{
  "num_hidden_layers": 13,
  "hidden_size": 256,
  "n_experts": 48,
  "experts_per_token": 4,
  "d_expert": 128,
  "d_shared_expert": 256,
  "hidden_act": "squared_relu",
  "moe_layers": [0, 1, 2, 3, 4, 5, 6, 7, 8, 9, 10, 11, 12],
  "router_score": "softmax",
  "normalize_top_k": true,
  "routed_scale": 2.5,
  "balance_loss": 0.00255,
  "balance_bias": false,
  "router_noise": 0.3,
  "shared_expert_gate": true,
  "init_std_router": 0.0126,
  "lr_router": 0.00131,
  "vocab_size": 29640,
  "norm": "rmsnorm",
  "norm_eps": 1e-06,
  "tie_word_embeddings": true,
  "optimizer": "muon_variant",
  "learning_rate": 0.00292,
  "beta1": 0.95,
  "batch_tokens": 65536,
  "max_seq_len": 512,
  "train_tokens": 389600000,
  "max_steps": 5945,
  "dataset": "wikipedia_en"
}
Below are experts of layer 3 (counted from 0) of a mixture-of-experts language model. Rows are named router (the router's row for the expert), down (a neuron's output weights, with its number) and show model dimensions 0-255. Each number is 128 + 32 x the weight over its row's rms, rounded and kept within 0 to 255. Numbers have three digits each.
After each expert's rows: a language model's description of what the expert responds to. This comes from a sample of Wikipedia text that the model never trained on.

# expert 39
router:094208129133162150152118097177081136169157115102179145119175085144202106143078100162182125125185111179116135097098179128114124154139109107132151143123149098136137167123109108120146079143100138182165156118086112125130179141142128166162133128152136118094124118158121072168169128113093115180123156127096138132175114148109097169180156098129102098158081117152129143092080110111173115227183159129092175113067122139168111081184127141183131099160151118152097088094138162124103085098133134110177061107092204067145161174117095116092097115142006132153191030161150191113144115174126181166156105142153107134118162142106103166137161148162150138118110154119098103146108144134159112093080145117098098104096142164131159134099096121148184133149121069118133138140118163102110100112165154
down0:140113109122081051106161119156136102170126139150085122084136170079165089063181128097121052163108168141113130132175175136150130145143113149155148145159180176113136070085138089103139076062128099150090126118178121154111159128125151139103131127159106086087104130134170069127138135137089192122152119125140101093088155117180166151124122100153123138109094110170131071135127120150165208171088112126131173122066171118097091126068136123160139157173168087114168084132236094095118203180130151150121170137158131061127143104116154166169088084165130183143119127181136123136100136160156137156137115152102101177159093108087129091107180171121129152145131123124132106104101110153169183152145086102125070167145143189126106183140079169134152118145145083085129161162155135186155134147141070
down1:091083145092136154139117063181154072164114149097139110141142184085068160092106086115105095107121116154136152180101173151041095133082098093134169105130129075119113121111164163132122125113152159085110113113123146055131097109023119123099071088126146088110089129149107125091127131101124141159169148147093131165131129119081155128110139122140118129166082147112108135127126118142135059099119177147125166169129143146099091106155145133148130108125145142150175133150153130135180145126084135147101111168192139130130106125121161103090181115044154101155139171087108129139068156129125122164193143103182132121096091135141144156128142155177163084072142128089161119085182115117050190154083147084205126200078156088112164126109173074179176150172163130107173135138120107063127176128102182
Description: Function words joining clauses in prose: and, was, is, as, that, which, often after this or a comma, as in this was demolished.

# expert 29
router:147146103086155108170108151111078103110164215140075104101117174115095141129153172100158165136141182166154166075155109161152147122147143087089104138145122114095081114175165112119161169137176093137116053168157122157103141139149113061151099169121124079141153133146133131136105143127087132069114138151155124132105116067076119116152121115048127105104078140172119168107167109100120102098080153146103067086136155187179108081138129162110090153153151130123118148114097094091112106165136085135108139140076030175082093080162154081059160158131112085116128064110130133151115176105111118143136136106139096145150145111140103106164135100116118067107126133126082146099114092122109108127236160075145114136118068136185063115144099103132131143133153143148154098210096130175145176142202140
down0:195130114142139146126111111125160103137173132094108156198124146103127118168118108111131096135015128155108131125128186163213160149138106082159114152120133097156115145158123168129121169150151119123101106106124126148155163097186112143114161118165128120069166106124099132174188161032172128075138151126124154173185118103127101163157126091123161146132128125129186125116137094107180163155172118154087116132109130128095102093161043092159174122076074166135156144086091170116175129160106161154153100122155088156171149137171060132165127114104078167103098076120071116114069096126169152136147085126045151096149132118173083160182057096164099144121115090133120124125093145064141119043180130133146133132163157134146097130115116133093161086155137111143115147081116099127125111196108078
down1:124170121105143164117100117100196100111042156174133168069104028155117119125122161146186114131108125116161093126086101136122152145138099168130114112095133150130155098120131080091103136159127095116122128149096170114128175149089092114121149122090100190102129146100156168055172158146149085127196129149086076136096109135123109123178089127127143112092174165115116094154133108190114093119100100089146077094113175123080122138138095108063068101150102137130049117164144113124148138145168126096151173121084104110116085147129159149081070103155171107166146193060148160170127169142157134140103184132123178125126172128151151163108144163089192103161124166161149095083157107108068146092108193104185129119174084111136161115152103154142164108135201117100140153092180180135085147170095152
Description: Scattered tokens in tables and lists, such as —; chart dashes, digits, unusual symbols, and names like House, Bridge, John, Johnson.

# expert 40
router:122142138064130114122125192135085074118113194118131100115102157138091112175157206109129167164138151154116199088182098113137156161119137137100107139105148121136072114158123107118161196130128151127112027145166114120115134115125127116114120144121092067114173111119144123094101134116099162075067116144127128157121100044065133115162147199107115090148145118180074139130123045109147117110090111151176050121139146165153142120117103156122151127160157131117129146134148090102121126170138113145086155143127061166075110074229148088089158165129113085154146117097115123161118160104120070137094155113152103144120154109093165083150117111131188119074130129118140119124141124162150125124199172054121138128178095135176051084104126126156126140134209134159143089169098117183090164168151136
down0:112209082160126148175122154144124133172127126075108123161155061159112112082150086140164117132142117118098167095124110123099143106151118073155168125140139102110186093088191171168124136106185129148146119157153136166121098105158063064109115104157120086146157078145151127139077137114107152135121129148182113133144052047115084094105062146168158085105117139151132126104128101098143070148076156161060129148110172203089140083099125046088115102148108143127123148148131071193055093174113127104061084151102153142168066164073122069140148086134152113121131137113123133157116191148117149106128167161096110098101116076122126075095100149114125121089122141125087108083202076151084120146128143145147080142153087120152155181113134159161192148111129154126107151157101133103102113167148133
down1:181102077150099132091143089143153121146155137143127131109081068098167115046096139095182154160103076115117121116216108070137086125224114105169144137109163157105093127148145206170082159125114148144099131160129122121125127143157085152184184159113126105164110155079140159128104104154135169150105128132046167135136107178134169091143180168139122150150142164133142137133170092057172154154161127169078080115120102121093032112153107169085146155090091140181102117076140087111168127170126116155145133109179160114092077189137098115124088129107088096126139114123187125090202131126106140147120121133113113122072163136110080194125082112162122095178101113137126089188139147103115146188155151144134099136155130115169135154124096072129165114104079073127098141115172113108133103099128156
Description: Nouns and adjectives used as modifiers or phrase heads, such as bonus, input, type, Red, ft, often followed by of or in.

# expert 12
router:141139116113105136099134142149128122170077071066141082169117100101139124129109148126151050127128108121133094163145110102127162158118130104103099143165126118130148123148177160149106103105140119092089161071106110077142092153144117118151121126152101155163126134141165134181183139090098122112174148126045166157087154193133091105119057062144132114155179145078107095069079141140118092150086105127172156128143139083069131155109104108105165166131128099153090122156159064216113154139096116113098133159147107079098112169132089203112106058149126133092166167119167090156125065162110111125164050108138123129151114125165145083066081131123097117131208112130185139138095089115156160110122104158078096100143116091121132138118113178139127140091146169142123150003090160137156159127085182
down0:143130171144172131108108106119147068129086163146066163120087077153074102145079173131168154136157137160169086173111090144133113129069122106147089102087126037130107168112174155134138088141067150127098153101126176148155123161160176121131107102096132120143080152103070100127103124122140163138144076125142121118102198192131157159126151114171078173131090119133155132090132106018092122144121117176109162104137104120141142105158118139102092133184074114097065162136112131196197152111171107121187157135175125157111074155156095155119157087149137165136135126047172121106149194119185162159083133135153125122130077133084155135150101196146119119144141077132113080093070100059112084088193123147154176140104164128081170121110157093156118143116159123122116144162157110146138106110139136
down1:076100107077111145100076092132111190173172147144110083113106108115137129095070086129103135102173169140111156076123145121117192168174172132134141095159155144143180111102148125221105082119168146121125149118141068112084138126098127077138085147153127143165133113132157108100157138130041148062160139153111111132191109093159139190134070146137121089090087106118131169142130123142132152179123130185137162150076144145127110146143109115126054186158111141172140197118166147044149093141171162116186121075145130109100125150131129153153184148165130143114107160076130136172136115081150150112122127152043133160170145116104132080115154131170074107135083119108126106152134120173078140097093120176202117069117189094141150127085093082112124112057146167095123154162106098103082107162121116
Description: Word-internal pieces like er, ed, ing, th, ar inside rare words, names and technical terms, as in Pawcatuck, Enlargement, Methylprednisolone.

# expert 15
router:139085144192131100175142119155115107088119146135107180088131110124177087146150087111142098072154152084103142127150139065105107091092116158202127148128121101157179152141171088135124092088152141105172157180101113174128150161144168163158132183152102158100195083115126194075152113125121165149124154128163149133153083140093138168135167089112153120099140109154085097050090111116080126075126120129115157105110124101109103118120100139152123124122134149127110117135130162126152098119130100134117127071196120100155137112161066166232108098168159142190062163122150109138115108087146144161056176092139165153143084130113158172111157128139168098137112092189089166073169095203111140123120113167115137172070152141071171183103049131132109086075068146128128086142128139133096147156157171
down3:176127091099156144134102119118100070120175120126121124107143173124096074121127154145031094047098136102088105093126150134108156156075085117144150071130107082156088153182105140076134120109164104161115126148179098099138119166128174188169154114121148116129123099108055163127109090181136105154109119100117186154138093124138194145121069106157100108112076123159143102154110150109108127108172164109137136149105118090122128129168160103153115169133182179185049154166121125129065100124132143171144073107159129113177112081164141071157135105038156164095132139093133112121112146121110111146120171108155160095139130182093120091166133111147091123103124101159168183145144107126106097099151121125104155082149140096104071162097113150094109086223094108157118036148122046179094128132155147
down4:163105132086101156157143147100125147124116090086106063123151028148059070140129155105145128124136152133171177142099106108092098148088145166130106138127128192139147075192134118142124150115145122071127126111154106112161151142088124109073125174129129088145080113171176147068155130129119180115158127130083127161131172109122122087107096147097088126125107138130119097136134131104143159127000113158192193139092107079096173100127124147165156133149118141131123119185121121097211181106112094118128119139127065149116104083105113158128148084117177092126068158103148082176150154135188136083147121145141109142156123128120144134148086160096089137085118208070141146096128157155099154109141174145159135129146078124124086120170119142153071146110181168167190143080140127112163087092054129
Description: Infinitive to after verbs like forcing or threatens, prepositions in, on, from, into, and possessive 's in narrative prose, as in company's.

# expert 13
router:129131097081128120116124140105078106097154225154110102120131137136112123146146172107142170128179171101095157092171109159151115150101099123099076125139136109132077111154156097097155164146182156108152059183168097155106139101149111097119121155101142086149129145131136171113107144162090108075080108099134121175129085070090114136142141127104173076125184101162117161124107115082121146110077133139144092095150158181130154147085057169150121110165130150110147136146122137079129109119151123151053150163108071178084114092231155096114155156098137084118093101113113134155078193095098084175142148099138148144146139116130105070184114130101110094127176133117117094123159090156165142092213171080111120119131076165189044119134079102125121135141137121169172099174098122182105141136218089
down0:093142070135122158117140165141082121153120127068102114130090149129144104136168127101109143153146159155104213125072093103160128114120154108161105132133171148164160230136055153114138096144119145155136058159157140140066178102127184113126167144117149074147160184072091153154127099145173117132180108161096136180103110177096118128168206122120074108063169124133142117104118081155136116085145136108119143139073084138121101139084152099168152150095178154090167130127099110136146126115132120060120112146104102130114158131144135098165200140154171078097114120144113138096187130133115189129196161127089143102171175102134127121172143108191164072127130200121133141127082149115186082106190150087093072156135172102158147139136172106151126075104127181128148199119127169088098150153140104
down1:144073145108077159143162165082135101098148108119174068204141115147121108079131106167119092133134152123149140146124103084100137165129084133166144202114114137106155140135126152074103159101159130170153149118128112086119152110093129061105172078248127103133047167139130150135132147143137140186120130092124164098119177195154118126124143164155126165179157126108147117121171088195124187123128108144069159119136151149171101110118181129105094135159187126117094119148125169119053106094121111087180140174148093165131122136190166109130121142120145069133149163172133127118157105077146074128101075124139103117123117208161146147165202107090154071125123097069075153084170120107140090118106096065171056126149157103125126159144141131170118089122119139163122115114097121102122112064125073
Description: Words inside song titles in discographies, such as You and Like, plus —; chart placeholders and name fragments like St, East, H.

# expert 22
router:118111181094160137095116185162128197151161166157162112096176152097135164068137078102150167148141131083187172128095143168166111064201108141123110164125138119144153134053143094116126130134104169112142157169126128148106125176109139028163140140145173114107112168150055167114070172095143092146149106154171144156110112129155110077170123093084116108130113085070164119107134153111129092158114170112098123142201165142093098140186124143082096164129157084186113137104120076158138130104148110087181145121071054173163095079080173104132178137145149113146090078098141075143108090086117110141107077122152152166161076134116072138150136155142135150131132087172138148072059132088144148134106088126114174164172124161111106194145140103178101138114116163155129116165123085128147129136145124
down0:140097114109105182135138096118044107185145170065129087118113108126125089095204129149074128088156212215177103061149149171120140126119163161103126207129120101142154094150150168133109144065154134090088123107138180107162130057140118140095121143134115171140094148176206159142155140116120102166233071144178152134138186152203127124166171104084126078110169106170138094098091130136174123071102179104166164113157097095077130127127126139176086105072144132115171216131153119134135106203129168166075117143148161121096111128137146126125111100138141092155109143143101155150120119111135111130142094130139099155109130136151128116097143090147124135103160150164114082150164111130147101098111146161158114098154128145133114120183121127111096083173110125119180091163148089150170132155143078
down1:126133140105135144104137117140145162163124143162189154137056171100139078104164112092110191152148096163135099098123160143192030096131177166161160099138139016104140137055102108122162148143131166129110160147091128150070176153101140102091116144151131165108164146160107073170159124124137044104169148127162152160095108157152162098104173118106100163132108143087158107135193151143131062145114130111125112088110139126128113118136094088124154138156124094164183129123084130140059182168136131113155127125132088126189118117178172174069145120148122100127131088166167096147120105149089168177187144147107105133154123120123163124131116124145098111155134142148174154133144138121106171161142070112086108172095141167150152127107145098085174060232133172100191170104116070088168143137150099
Description: Commas separating names and list items or ending clauses, as in "Danielle, Alana", "1998, 1999", plus and, but, although.

# expert 36
router:144111122105171155072112174115165098129173166140132100110125170100161126147095156115097137104078177165067172162136075128101115144190089076115114151074170105141113155168097121155170148156121143131164074135162124106122151162166176136189143160133102154150162150146143082198154105166143096155072165124067123165151111135148141153111133094155110164157134103125121123112149131107124170109109054135109097099163079159051173103193153128133114079159168215125135184117114126190137081140135161161155167080119102175162110103125113117099189099132155141079126169117142110137147127097182106141101119168104154095080139127117106203069141137154169068144193137108140105138102135110096170209107077094143120160149143060092133083194166113093147135144158119099153109126120173113155139134138076
down0:127130133134121130122118107175114155104128147081181118173124079187081126106151168060100112146122128105198072130194088095171122082163117138135137105140153115133074160111099134145091174105125124110140157091151094094177166071088125183156111123138196094172165153173152192113186096159137088118118167128093141153162077142119109116117114154103061074226077081090174126133145071162135111171126130121119156107133103126043082114152055152127102193119142130149102132130146073139123099119107133164118128120149108086144162155139102139102167129117102166114108161140145067107139134145131123106163104151127125099092153134102080108069203077150133113081170192131184119156098112157113132155151134120144112107118137133085166183098159141134137205165136106149164110179141130184180067111135125
down1:235113123079067130156103073112097157140103145189053111173106156114110065198184102140116144119183122146165134119107098138116109064073144082127149056127156103168116127115083136126140160153191096108118132105091078117137115182181135156054149142131087125094156143151092152136164122179165137102137162069171170091156096156166115113087122119122175155116105154097146155157120088106133062122055161136087111094136129102136119071086135080115104080157105103145126136141095105127138086074144159119115096109137102155099100114170126090098192102133110107113134137148146115130138139148149073164162120112093144097128161128114164170111121130094170096152177093163147088184156092108145144154134154131102177119144124148072088120163064095117083068195120090061107120148127080136139153097145109
Description: Line breaks ending infobox or list lines, the hyphens that start the next item, and hyphens inside ISBN numbers.